{"d_model": 160, "d_expert": 32, "router_score": "sigmoid", "balance_bias": true, "router_cosine_scale": 14.0, "lr_router": 0.0011, "norm_eps": 1e-06, "lr": 0.0103, "beta1": 0.95}
Below are experts of layer 3 (counted from 0) of a mixture-of-experts language model. Rows are named router (the router's row for the expert), gate (a neuron's input weights, with its number), up (a neuron's input weights, with its number), down (a neuron's output weights, with its number) and show model dimensions 0-159. Each number is 500 + 40 x the weight over its row's rms, rounded and kept within 0 to 999. Numbers have three digits each.
Before each expert's rows: "comes before" lists some tokens at least twice as common just after its tokens as in all text; "gets" lists some tokens that make up at least twice as much of what it gets as of all text. This comes from a sample of Wikipedia text that the model never trained on. Tokens count by the router's weight.

# expert 21
comes before: " the", " a", " his", " by", " their", " its"
gets: " of", " in", " to", " for", " on", " from"
router:493507533500480461538429478378531532544447481494582515459549499494430496485469530529535593492555488575491454501460563493445568564462434482518517473539464581450531561519472468515542458483535456516438494482483525521481477541462449532523440485582445446549486523489502499532520556486477425502515481496513461530467508480535487515535524480482512500505507528539445518469445506549507560519487482495458500468565406521493477414542483564550454551478520483511534533505570539569412524493452490
gate16:578572549501443433547492499539488477490572532479493535534509484506516456517497528492450491464461537486533539555469503442470450556492521525520533492526537441544557506464425558523390523447434506477473522529513475467485512497451495516438459468510453534488503529528478488540476485455541501517564523498522504520518517555501483518506588371446445455583466529496500458584517506438579496473503456455450485509533530500487483455604502466572488552582502509501456530513532439476553446518494514
up16:426478410450473503526537464565502501473510521480517487468480437454517495490519565458502499492504480454525484470561513506490505537521518508514455489497530499478480449548522437415395546398483421611504359557529539559540531561560637432501449521537525514470501558491497470536528512497545486460495481489488538547495524505476457516561510462502498481495480473450484486495545533506552484439519477490481480423514498475483491475498494477550459460525512522491484554458496421521442529510472534
down16:494509510501436651505491519450496463532480433465541513490523493455459480483497483479550451515505466462456492444467487453492467528560492541527444451531504508507519516490485488483485506527474522474519553446497445525526494542515463469574456498501512477459467433453507470499505568485540470530368473504479508459465495459453464554531555482501493494501540524439516492519503483455515478481522450521517480526473536369518496515585537485528408441430596453440525527468555562516514535415545453

# expert 32
comes before: "|", "\n", "-", " 0", " 1", " "
gets: "\n", " |", ";", "|", "==", " June"
router:497517494494539493491490503431389493507476531487517514422537478493517460488486522530537533507517541475479461595484534497466470468465497531548547503526462513541551540497523501502550518512442437578484477457394491559518456554466495542569395513522433501551507538470464483516590490501530455591541474562469503545473592474507461490558487474513472485564503441501443530487519542485517583527483464523416561515512525544537546543502447489489480506424501540492581447468515490559456473500496472
gate14:468499507412562539513504593489531484466558465506564462508471474553530453511509559495570528425501530482526508501537459400491447535472490494485477539461496496477527542541554486504488444550535481591538535514445471558415518509481589496509465562486429463551545494503495463457518451498514512485560504512479539529542510497469462437505481464418540442503525480509484515524485543486504483490472481489474435388522554488508535409453571514458480516552505511482504548460617447479515534473474516
up14:470429590519496469542473520531557485563499478550546525453476468497477438541475556488588486469488387499481488499527493433427455585600496460528519521473485472440500521493549561518522531489499514478480511570519495472496509546462525507517499533498438472488521485556542454476506450468525465469480462540504504544525520562474546492500436484491465487553490476519518547520541516456579496418406561568390523477519492457479480511458495537548530531558497466465548468539576456522496496486464435
down14:492494570492514442508490538537492449532526476458504457497449483490424567497456447464504501529476504534500512552508553456440460449377471465527515577454505448481494484497578485563509480543556509507565534448478531438453498548474494499490557534502457507507475449479440411484558437559463581502463497570457521513469509554515515540490554456542527526476513445523477511500479499457541358452511486432501561511490471484531544486514517499456543529475485461526517447530576476521543458545505544

# expert 35
comes before: "\n", "The", "-", "==", "M", "==="
gets: "\n", " (", " \"", ".", "\"", ")"
router:556465561505497476475470473397433492529535562458524478438543565470522451442483526472519497433507547531463446591537534504477479573467455457543542457532437547434506534500463430602530450498558484506515554484502409542479516546533448506541465506498462482527490608448439493472546535462481486504513478515462502427454517480553492497486448514452517499567459537485507530464544515533459526505530536545503516523527463501541572549463513475538503555466479500527560460543481526514463446449512524
gate15:502474482446465519523491503470416563530598583461551564483523473472540518517538482443509460470490635460444459489531510570492404492473479560498477460536530573474493532427533465429479492581491456475457509472458504544537461529521586468471487561497481494521467481505469499559479571471520514511489569476517478552445519470508559515540477534542518555458494444511529458514534501526506514432576499510519497532470464532514505466463503456562480498511462524524478500534445509472455395446513498
up15:497516454593498468453543538516545507457486501552481446430456471475477485488503510538511539454484399523535545566564513466466502511509534450487481436448516438513540512539500481545581546473493521478522494477564393510548506431504483495547482471473533504500532499423565538463491453475481512493475431470521488416545482485430511516532543500493487456574511487464510549530443464474510619575515464472456499510508482517477474499586558494475492394532529493455499472508513494543575505492441448
down15:599478502512449445562513542465517487433489453480462475567504521494563507530465513525544482582586475552508495465529531461528513481478458428420500526510460522452531530494525506511506508532530432591476555501521445540498516509544450474601483455449464470510554488479456537476495513475512492545487401508469515491448510508442465495500511470518542476567587538480493511579474501543506579557430425547525539521551494501526542462549503513528514459514474524477414428543492442503446529520530524

# expert 14
comes before: "|", "-", "==", "ed", "ion", "ation"
gets: "\n", "it", "at", "et", "ot", "in"
router:571435422508461443542550532475527535608497511517517465473479471523562482513471503494504526471494562495488504495525597497458533506446514472538486502565438544531588538460528449514534535498569522528517518497477491525524465519518542495539338508509486468489503541461443504509485525535525449515594410522564506524548497428503506471514491535467487501518520490441440523482527475501537604555501511465540544529515485514529547468497469536526488566490543616521524442536492467481503486464466490
gate5:519477464455494508524427508411463495512502513475452555470538518495499505566434459483478488453505431492427578499482461521475490475525541518463500463467576552497520484495529541477468417450543540485471498460516459528513431458486412476521535386574458525445528586492512468516491497484532491571513421523477540529472476475526567552496476539535451484530483496522545564544435472432510494587512516544456434392495506512531482471446518482509471565529487469541505484544450556472489490461485473
up5:462556536500485530527555537477476511517518432573450517547506484482489552426524493541495457460437513521421505557479472487454516470464569511507492510513442492527452547492491553477540530549510476586482456466461516414455442511542510493564438488438496480449514450460522558466581448485441451536452493417513471505558483533498521520514477449475459511460516522385514519533511525549468498551509489523471538485547503427507484514459451454428500597566481576519579517451523516519503474523487468
down5:521512483556486411489508477599509513479452493487509492461455502447506457493507524442550459518532514477592490479468578417526544439480507519441494499528437458475455414405516437536525557412526532559487532450468556462404510497497503491506426598477489528542544479520419467578512547515541529496483525490500475512478479506481466598488513500419542510490504512483489484564453530496467558493496537501469540556557495541494494427510488474447499471472472511471530462512562489525541535532469495

# expert 39
comes before: "\n", " ", " The", " In", " \"", " 1"
gets: " |", ".", "-", "|", ":", ";"
router:495433487551464477483433469403394557466479469511508501415525558501486473524561495474522562453427499537483488550498494561489561585501437458580504470488443564497521555488501456526566490507535439537488507462449507507485449521416533519478436424556435442516470586550497512536548515462454442582575492526442483479481491454525508454569527540494465507486524486485488533509467534519455554506523526529434539480524498525537536504516439525522461547496499532509525493541532542501473477485493491
gate6:504487544548471461602489542561464472481551519534482544575489549471510512547491468495491524518502532549511537542602448503527515510571476503481505552551568542460441400497479498533555462517532489569496486485461495539443507550500506481511521443486532491460484502562446439477492515449465526449537410481507504420470546443506519533479541509534483501448475503499490494446512478582473524497487497472462541508425531478477562446506524540495529486547481469520616549506503441532484566506372506
up6:555528445391499520398531495473551508494469552511486482458500478492460491436510505472472542471492517475555506506458504504522516521537529497440498541525491455486542547529478509491503541486449589447505479546515505468540537446495463578519461486562488530605466546482545587574475480578485449538461579466497515509493475594450498537482465490531554564519454518510466485525488515442549443550521557575457513505565481539539488446526445501561479487496548558506484491512461537507489442473577556
down6:522423477413494534532526535469503479533470644492508511462514527491513500447479503444553478522528449470494494540507578549436477498558479515483414538466575507554526538507491535482477548510486493436514456533469520428541451522484485523576483476596470515483511446458487522503452458501485565541568529517449498542543552490529468469551587526438526510597522511469462552460462532495576443462527532468486544436543465491471498483506498449542471455550473504552520506563468491485484454512475475

# expert 36
comes before: " to", " in", " of", " for", " as", " by"
gets: "ed", "ing", " it", " was", " and", " is"
router:537515473527464491517471496386465526574508545516545485455524527538448472445467520513566515452487488553515495539498478506445503563473446519549487540514435520487506517474441461487542485508502469531467492477511473528508482522432372546504436492546478512571480483533463490541520512517444407519523460553510495489465540476531475493540501489474483533619516485509494509453480469488481516510518572495480483518536444498504537413523501548551416532531487494572538415589505518565383473517440484
gate5:497449533536480505522492416493582521477622486429529476451509521521463521497377463527485438496511466515494482504477509444358491515444497477496448483457517533506520505499500512417567486496498519475502564494457506480553481536474451524537518503558448455511547470571465503520511439492526498479430441505527492553411579503532509513483515521437508532502504528522480478505545479424433501491478525483565522496473493432476517484469483472536464419574457476479512453558594508505495518498497553
up5:480507509440470465478519472476532535539509536432519504419552522499477520549424485572482478499577462472501456500497476452393502544531498515506531495477511591518523534492449461423524484420504508506516519433480502530553435544469469561556570416555482501472523509529429524474497431523484479543486480559495461537410507452510529523516546515445545518461480567486555513469510576459431506449518555549506498510467608485483440479529440506520499496537498497512510471543565514494480425534493554
down5:547513518468483497469523440531500493504515492527511403523558511521486528521435534502537469493502392520555492527480455507453455547533536505560481543455475567551565470488430484457433563463524547459509434458536537505528460543517498424519425528538518586533498440459474499519481410475551555456499559538518456468553422467506485495534435477498556462443514522527537462500467469466469445503521498509500533531499501484546468499478420397582500481542530564477558534479543552510514498529480517

# expert 44
comes before: " and", ".", " of", " in", ",", " was"
gets: ",", ")", "\"", "s", "),", " team"
router:471453499434454466517460499386419498618481573433482548456515526468537433478527514518535478441452504535497560495519484529438459562472505469533498435569490529503545545480484491475575466494486494506420539497498483495487499504478503467530442494479488515558509547530474423560554484410482412549532497528443543493488497517518506427529486515501414537549445441508433506521513531538493524472519524505462516509502515569516524446550487518569509553481507479561533474531527538556434476466471519
gate6:536512512542545416492554455453532528472476490528472453451474465468585494485494516528494428493511456501506533574463491475513457505439472540531534480614534531559489518558436446471498567475535433469478486496458481554497523499503472509482477484528426498499556494484385472436510478463572523455510498461562497469453497530488424545465554533538463582460492521533495515487473493513433444557486476480441520479521358509521481504495489450521552511528478471470581499493567548538524494471520484
up6:540495510508481548557475405454491468495529481437522484498485424522487511511538518571412557526511500471457495517493522517487465532471506553495579480500563505619519608561436447516495530554550462456512489490463511555512505486501539409466439475473477508492507456477536558468553472504492571499517471439541513480499536530483581500459486527515463502506450490539495525534521541506506555430487559455549478520523477499497488493405434566453533443484553516526500552523434469486482576436533451
down6:431431512469507533463480566506438545443568506542527456525496484551545496563543475560461516518425557482524587483471518494450484464548505547424469514470597507517538490469498491501510452557502451472474511439598473482528471449530469460477523509505507465523494520454489527477536486394443559511446554484469390510465531490477503420512488468492465528496447541549397485544513441478448570492494497476519458518507545482501531495565465524526479458522525504431444491456486503476545464501514548

# expert 17
comes before: " |", ".", ")", "–", ";", " ("
gets: "1", "2", " ", "0", " 2", " 1"
router:528443477450495444497542442364502461520525491444494534503527520482477420538546539474462458538498556472451519565452452490469553499515474460515536462486546593488485592519514479492509484500439470507421506476453481500541490505529407479503320567519469490520490526468476472552555523465443507535521483523507513508539526490506494448491501546490526456505427436536497507501482493502459634489538441528481474480474501483514521504476488529520462514508536423506535459522483473469452518525492515
gate5:468450469509496468527510470464492491474537524452462512490497490525514452528442563596459526472540401496449569534480491540492562470466484493557474463445495489472543437523446495440584559422455475532429509429479550538427514479535491612501433472525533482485492455532518505530402510443512534486505510445519593505508431494542535526504479525544482595485478465486450436438483593519497515478520494565539460463547497494488485533468482485507499514488474446447493464519470556474478475467491493
up5:565472447534486575515473478517488452518554476479459515511421493544486457465489459527510479476499590518516544564510500462553475505545426499487552568570493429466447495457507457478457454557548457444532484491498468575538485546533492458454489514471508549534427466517469488447536449497465478449496531459485455468491580476457471464512504491505498458486516477481468470485512420534444401519526419489448578549484448510568576504509554455448500493460443465571504451476482492507540540419511504
down5:468569506464535530513492417535577485535502564506472513479592481482472503501578468469471510508538485547487472507494518474550519512584521500528541479577491512463509455458529456486511512463557526570453488537481493527517431547517534481521596541509492508455507595511406579485503424499478533490581581485472506495514454487525523454519532501516462472484478482431544463504503538490469566583396480491466484517542498483548541500516542546437541473497523473565549454496494550517437478565464568

# expert 45
comes before: "-", " the", "==", "The", "===", "|"
gets: "\n", " in", " at", " of", " In", " on"
router:580445470486447507519435491452477528588491548496562543468503535491483425477470560507466555470493521481450482460492519539446505531538484483498528486545514573480535552445501482577485585523525461536465506472490489570530469578526541548508392478559500474491490546505500539455523557469535457490493446477481390509503490451474465487505530504496499514511538533463482526432457476533516557560529449519510484495533510515528574440605509538477506529496530632493508488512519554571455502473537472
gate14:482548526507470499512504508517427500514459504465498550583520425447467431486487484534482412466411507498505399500505558469420488563545491569529480486598493506456514482523485519510521515450491480532552543506496509537519586550535549547513478426502412509460471442500493525539453555512449425449471500508454504446500559492510477487510517528493538536501469560469450594521451481534498501490491524499564568530556489507419512559609477541490446485473517506517498489588491516493478476504508506
up14:531498457500585492530515551487552507521532450552484464509505485582505540560441542552536589480579525527486489530447448510459500495524520476451504436499484459441467459516549525526564436562570543474415457440531513496516428418462487539458516588467527459512553519488507454514569482484546491515511504505506478543529444572464505448528475462548478531486479463548552460501476536438527544509498453484516461513563423488587478511400521494449471483535505529506463467487471497480529450484485555
down14:516460503546496486497515417491515483492521489519510496459464501531574496520514490430508505549524539479456553528490454626598490509462475490464544422480533544497464503440471497506514517491501530525525522407512551480478469385504517418498498506471526498533500567478530556522548486471533559528464459559436525467481560529596509431496513421466490442575435482581493509502495452478491568506511469577521438475480506580508566439463468529484499458546503523490496542486526502565509485502528460

# expert 15
comes before: "\n", " ", " 0", " 1", " 3", " 2"
gets: " |", "|", "\n", ";", ")", "=="
router:539517510514500490462432507475383531487453524472581556385486553525525408517526487466522524492468522517435506580537504534481515500520488466595507505518473562491573516486483490482509565497523466528470508460420508535463478482496531495531375498484468522614512508554469503541543532517552454503531484509480479488482469489569492490536519505467434539581501411488448464502487532503465562538536441518452496516551466528539483461492442528512434466505483484466547484518550543492458464465431504
gate5:537517507476491484418517507531438373467464566443512494490415551465463557493448352492492517439499477527424497533536567544564499528489531489486484503529458531512545509501552463470563531540485509511517470441531468474433489494540522486516504519469480514567487488505490521601536483502464414488455462561494421504510542473538515477539544505537535466556432520543523517528514533488569407498465559468513450477501491538517527504497527495543441485503437506513507493504424527523529561538505471
up5:487478536524470436515517504492547491516538469522500562490548492480550432445491557513502480606553491487550516507489475463488564510485478514546508494431524477494490473518482487550426453494482465512544519595540516529568529548472469525491534506575546425464432510530535570485496490539448556513561538497497604470485488478442505598457491466455444536471527479550519432410405492455416521521547490535469478516486496458485436482483517388497566499487549501518481468519543463495492523497515475
down5:512553546591539452561452462563584518499470515540506485536444511546492470498525535483493476514514475476412472518433483479451547549508493479454541467510498517523522548470517530505462522377546484484459512491516419494535497443424517435497497417499509428477528528459524536539496452443409510540410526428491550518528564547468506414510524518494486522535460462515524447530471467529508573550499491419503525545508460526472464546524568587502518465527500520513461517552529523504488494521449529

# expert 40
comes before: " the", " a", " his", " an", " its", " their"
gets: " of", " in", " to", " by", " for", " with"
router:511495520524469451521465473415489537557439497467533516511562520499445479466495530532478576465506488516458502500476574546431581568510451483488524459531518590442566563522483433560580461521545480512479492516454509509499454591537473558538443535534455465494483555513453552549489543436472421511519468459483458469463508495563474460531537509444505545498494588502447496465447536543473550511498465508477495485516470516583484437550449532488489541501458507485545493444536520573451522466463460
gate18:558492515480531555514437542428525504523492492430477556519553481540473515486483509471552562480498501567511538540463568463479487526506505543483509426472511472442484516561498519431434504491619445511586513507470494522487486516508440515500533508507402512574457492500495495495506523568453519408573483499549510508538555531488518531442524428555459536500497463406497514577525461459446468500561516543538543465561461529505467446516484558504392499510476503476461517461496529563491542466472474
up18:579470484501529524498445516515414509522514539499509499514491462537497493509501569447513476498518456565465438494539472462514483499557542503401456583532502461481472473476501428453464585463532418495433524459514523481461492563472515519488562532457445477502464508456459478501448515549481483447509499524536452498487420476520576480514567516473464520594515536528554502473448486543468512444547457430525480511498474498506498468535570574506472586491486546540491537417408582560512531491499507
down18:575488513538530521444447561470568507577474470450442431553442498556479472406501494468440422532503491503476505498566487449524497558488547434451403493499496504519532543585550524437504516459508498429532526492522487470499468476496529499457398523541494573485560529466514487528492513511506524460474530478583457569545478549499498483474474430495534503524454447506505548487481480514509459514535445553532477545551425536536555523467547521460480480579539556466480501549542458538454518498493488

# expert 41
comes before: "\n", " 1", " 3", " 2", " 0", " 4"
gets: " |", "|", ".", "==", " with", ";"
router:471531471556471486516432535420407525563443532522586552487531496490507410474506486465525530497461516507496471524512519532415507521529454420592501535494501496524589566522489483521498571528464455496553555459401458547483472551500504489498399469482501539548510494534446480552598485470530444532551446581432460484514505478529522513535531505501487549541530506479428464490495554494456567547503508484496499527548514510589479516520488523445476529534462503541551496484494526512441521484496489
gate6:474593490515457449500468498486543469497586497514558539484527502561505495490534548453578532440515497437480452434532461416492478507454484515402562531492504572487574461519482504460478502489522469491457455461508489371499490477473482511539466493483485412520530419475473478540492527535521536489508438528580466449462542439549531436467526491513500494510509462484470490490583450447504468478467540484505552536500444445526553441445567580533508502505493494510536464494469531534494500582551491
up6:503521546516499547484534533558527542462540517436533494502542435451458468444519562538512464531445505581510480478472431565464522459525513549504501593486580452520414567407509561469506447476444491472496428510528485518569470444412519510531498481502517520554469551487588453484450467541502477511514470492447487460497499542468496503482452536531517532418525523513508493418493523560448506514518515496466494466536535542563500570489461436495561517476509535449428485530480459567471553528511477
down6:443495544457584561497512513562541482524482524545499512527547509478534457519538506547550459540458456568443462599532432477514531584484512488490517472478546497540500549468540477468490438487499527552513462446526467594502518499412511494508545527550508465543535565436478459509455537575405538479466544490499562516477471500526484508410522512518564450453512505462511570518539527503497492529500548541434447505473481493466525552561435537498530511537494524486558478504445543487445462523521602

# expert 30
comes before: " the", " a", " to", " of", " that", " in"
gets: " as", " with", " of", "ing", " for", " that"
router:516516524535482498532486532392502499579488550493567508450548539517426498467497500488537541480521470523511460545473522515454541554476451561516487536513472575462558531490434457548525519511561459521438509449455464509538470546469420554536444486539448467525492467565417507569511538499457407482503452562467473474474553485561544495511506489481471525527537500492445500454441471495434505573498563487504494527509465518512519420542468569526432520472459476505524419556504526531425462525450475
gate16:435429544535498489502527531459396478504508514436515484502401528504487466467497486557459556527488554535520427482480489543526464506535474518562571534456453545493461500548479610582523508534512470523579512505505505476580556479476458565490497481514438428531437532469528459506547478498462526515519443499460482492525523469456526522530464562491503527561457560490533442546537516471550516498524487515516490563543464547539518443487450562564514566507562542516439497558510521485575471442528528
up16:495410532480498520524465563564536444465542562489520387551544475507463592528489514482531511429480518565447497417542488475480519510474483587499447549491495540511458507512503528464461529486480536425553574457458457559574508529486482595476518566459485493461535479509490557548450512529470574483496494507476504511463547473487509483459530533574525541494447479572534448471549457477542498489422560503457475523558534468478543554530461556501499483490479464542461512542505532425482537521504498
down16:490439532509448454496495514528513421564494536496522520542448551465441408507553486508453537512565565485571532479512522449502473419453549526518499455501499517457475480517514513530504566569488530438512627549510482537519558497535538499468542524398474496459534501467510493524501492441536568507538529422464513530441510539470443467492554483493485561496456513536528551531491439574548523484504538525474493539583411478460542552473518559502506491503501473496528444524495484474585543474539536

# expert 3
comes before: ":", "|", " of", " ", "%", " km"
gets: " |", ":", " one", " as", " two", " 0"
router:537533502479455504530453484426503469550503469464455595498511543520441465505520552458492536518411476503510526566537517496469535578487456485575491477569516513479504480466499438477527489448559490552446452520496418508494529521453505456538366546468469481515491507606477523506629515492453470499479453506508529474503548477489513481515503490485461452521492424536444522541523523538515570534531460516516531453486494523491575469447476506519510534497480531474549416499474476491395510486510418
gate4:496537485575548550502450537536552472568481497434493526468541572564519482509501526474498438486468460431412521534547533542483542522440478461489495482545535542474490598471565520540482539500566485531451503503549464530516475485490476509560485494541508494492462516495487545522540437450579520445450494444586469486497463508552538599516558481472451449474485507491544598504494451501505511500453495503609513542483532517487488523439456472541501573497537420472537479504507492524494539512510395
up4:548524507550468531465473618480475509386491542515475627473471505521526535539479503513528499511462479531516455509562466457527522505492456510557517470468500444465498512510476448473503452541456481439577535496492498531415505485501575530441488455423552528572501540518517512447506483493535441546498596543503456526500516497491446453540523471407486526515522511538448471547467488570489496574481496587413534481533458528506471503552543476503540461519523512560482557443558516500512503491465524
down4:456566540477544501545440542488461427460527486521482485519543443531493576552500493462494505452559461543521584519505526468472520543403557461486486471569474519544558523527480470445485447502504454507505473453485479511521504495487486541468568457490507508446549506555517518505526464468518534593524492586437495489472492467530465482446496589481528573512549510533501505492501493456470468491442459498494541474574508490533482538481461485429468533521455601528519451594542589435488507591461490

# expert 19
comes before: " |", ";", "–", ":", "O", "R"
gets: " ", " 1", " 0", " (", " 2", " 3"
router:509500520583499436467493432454451481531492509500498530387506592508520454496520550513492537495516562466536472572448483522466521511500430489480502435460508491440490499464470464547496504468552476519455469513430371518510491544486405545531403560463448507526472513465471516515548491505529499508541529529435505524513523525503479444548527511499477416503487464513479537466447567575489662528496471535464489531524505519489511489555489511472524529506465530505552462483523503512485504538439437
gate7:505557473515499503571513566386491507434478470533545466537526519451525449486468500473528559452498539465557509499462478497429455531486487545506507496482500479509559514453480533481449516546427537541539521476525508504543527464555455517448513441474522555437456462513457497576565472416595474473523495439497472484469563484503502471536532441489468503487443442516549540431506479581493572498503497518467535515506466562453371455532552509497482468484467544530518554458439524545511477531487436
up7:493504463568504521550433561498506520499535494482537538460500521506489479546477473516521481499495503438524471463499473526507430572505509539505615569488529441526556500520555583492465491430461426508487467455513493471458482527624518485496436515465461484475555562454538538527494513512492481504518447505434512470488450458417560491471544506469516517501449473463449539535477518619408487469536523428536550472506475523479494560534548473528588542512482554440554450447459476496533502483518500
down7:509534453491507450518474495564468534482516471444504498565424495507423501534454468505503496531567511392489544470500505503501463458464460512557551508460508456509532465535467498494489539426533469513558469541464492511449470545471545480509488493466528412567487468473490468507533551457509453452479526456515498450467532563530488471478537537547538492433485484559574474444471512492441470525423474555502529525511502488506556482495534528552592508610641556475501554482545584508505500461503459

# expert 10
comes before: "\n", " The", " and", " In", " He", " It"
gets: ",", ".", " and", "'s", ")", "),"
router:531406497476477550526497468377439463536516523451547564466461560461424467441575465483537480455453518546484517506491527523480478558511457468511549454528475561529477577452464491539540418491489458483515539489513537538445481536466557508494478441553451496499556545473466487559574453483497477525514502539459485447479484505513497485518501537486445486452543498474452488526446561535506554532500524519459600497535469546498510471515500467537493506447442528540528543594548528562434442470468463
gate5:563512512482482442553525534505481537522540498497559470541536488520460559530569548485456550422495473538491542463506491548460557529521484500513432494590558553503477447440528462514468524506443454465516558429496536450482516524487504510448455512475518547468576508473455476485547511397535494540539434501468516458478476455606523428511405518494540469528457526411509513529433494506468495450507487453530436535508540472441494449437485579469498573511508473556567537498459514484495493503531476
up5:534492489500395449589480492459472543447503500487515489591589481522525606517552467536487564437523543539511510464466471554511611555511485512533515458520590536536403481492537463471426532461507418483494506438497534475497459527531495495489448519503539530494508516521464468482518511399513496485524502478534570477535505473551530428445431506534514495482486518429494540492483496504518474489499414520486425551496413512515460499465485514483480521494517469504492496514507457465490487544543396
down5:526504458524472502542446484501476477383446401450580563586539517532466501538487462559481494500457539542520459529529534509512546563462540522537468543546513511518494501540492465579543512533480479504520516512499459505490443512481494548445501462433530461561508473489501550549409473484533447498519541504540474528448564519497522545479533448515483441520511598523568404501492502608499488478533498489487490428456473532519546610503532491510547500522497461463554473440497523556496532548504507

# expert 38
comes before: " |", ".", "–", ",", ";", ":"
gets: " 1", " ", " 2", " 3", "1", " 4"
router:515452505541495455483485436395481481545538497420530485466466553500497449511548611390479511547534490454496486575513498489465471531530462472488513486487514548516472589489497439552508451551509448485424537465456392538521454472481402476527395531558491484508501489499489482527587493444489436512499441489503484537450547443517464477496508495516540466543475463565499489469503486550498612510527458532461512487502522499502522535487514470541520507491529452490570448494535452489471529481462519
gate6:504524454540482515512496529451514463521537516430502536541510527520496486461529467506532541483601494545517480476502490504477453497484493629479419521485438446522562520563502461525516475469515547498530579552491469529554577450565617532498485480501550465374515436534473467433435466503523469512475519500490510450476503512529599544492526450438471493480532558466549459473504488537517516532535544538446540513465459498568485498467587529510428541501509523549551495501484466456502456523491487
up6:477468468550467546530502468485435570571565528486507468491508507497483465443521473546547480492602545513504545526526463472493502470521452578502392555512471480410550419513522502533546528517473518504477501572503491462456495507560566498452477456483465542562572425490504522554476537503540545535551531492522524527490504494496534523518580470424500400590502470475512447517477470512523509460500483462497526379466498492520519517510532484531499536560528510545590460505480478448477474555548514
down6:489486497477513475496489502448492554447598554524549477463447589482518504471463485526477560499441572459546502531500407548440497497582501546506473455497553454532536486486494481471550518449507524557473479561464517547436461511523519514476489522449486522515481528467553478514446485463522478440503479472570450564493423522476529573565479491445559562482411499502492525567482509556520449536503459520512450519505569502522510493460498470406553525555560482455500518443485510488522464513529615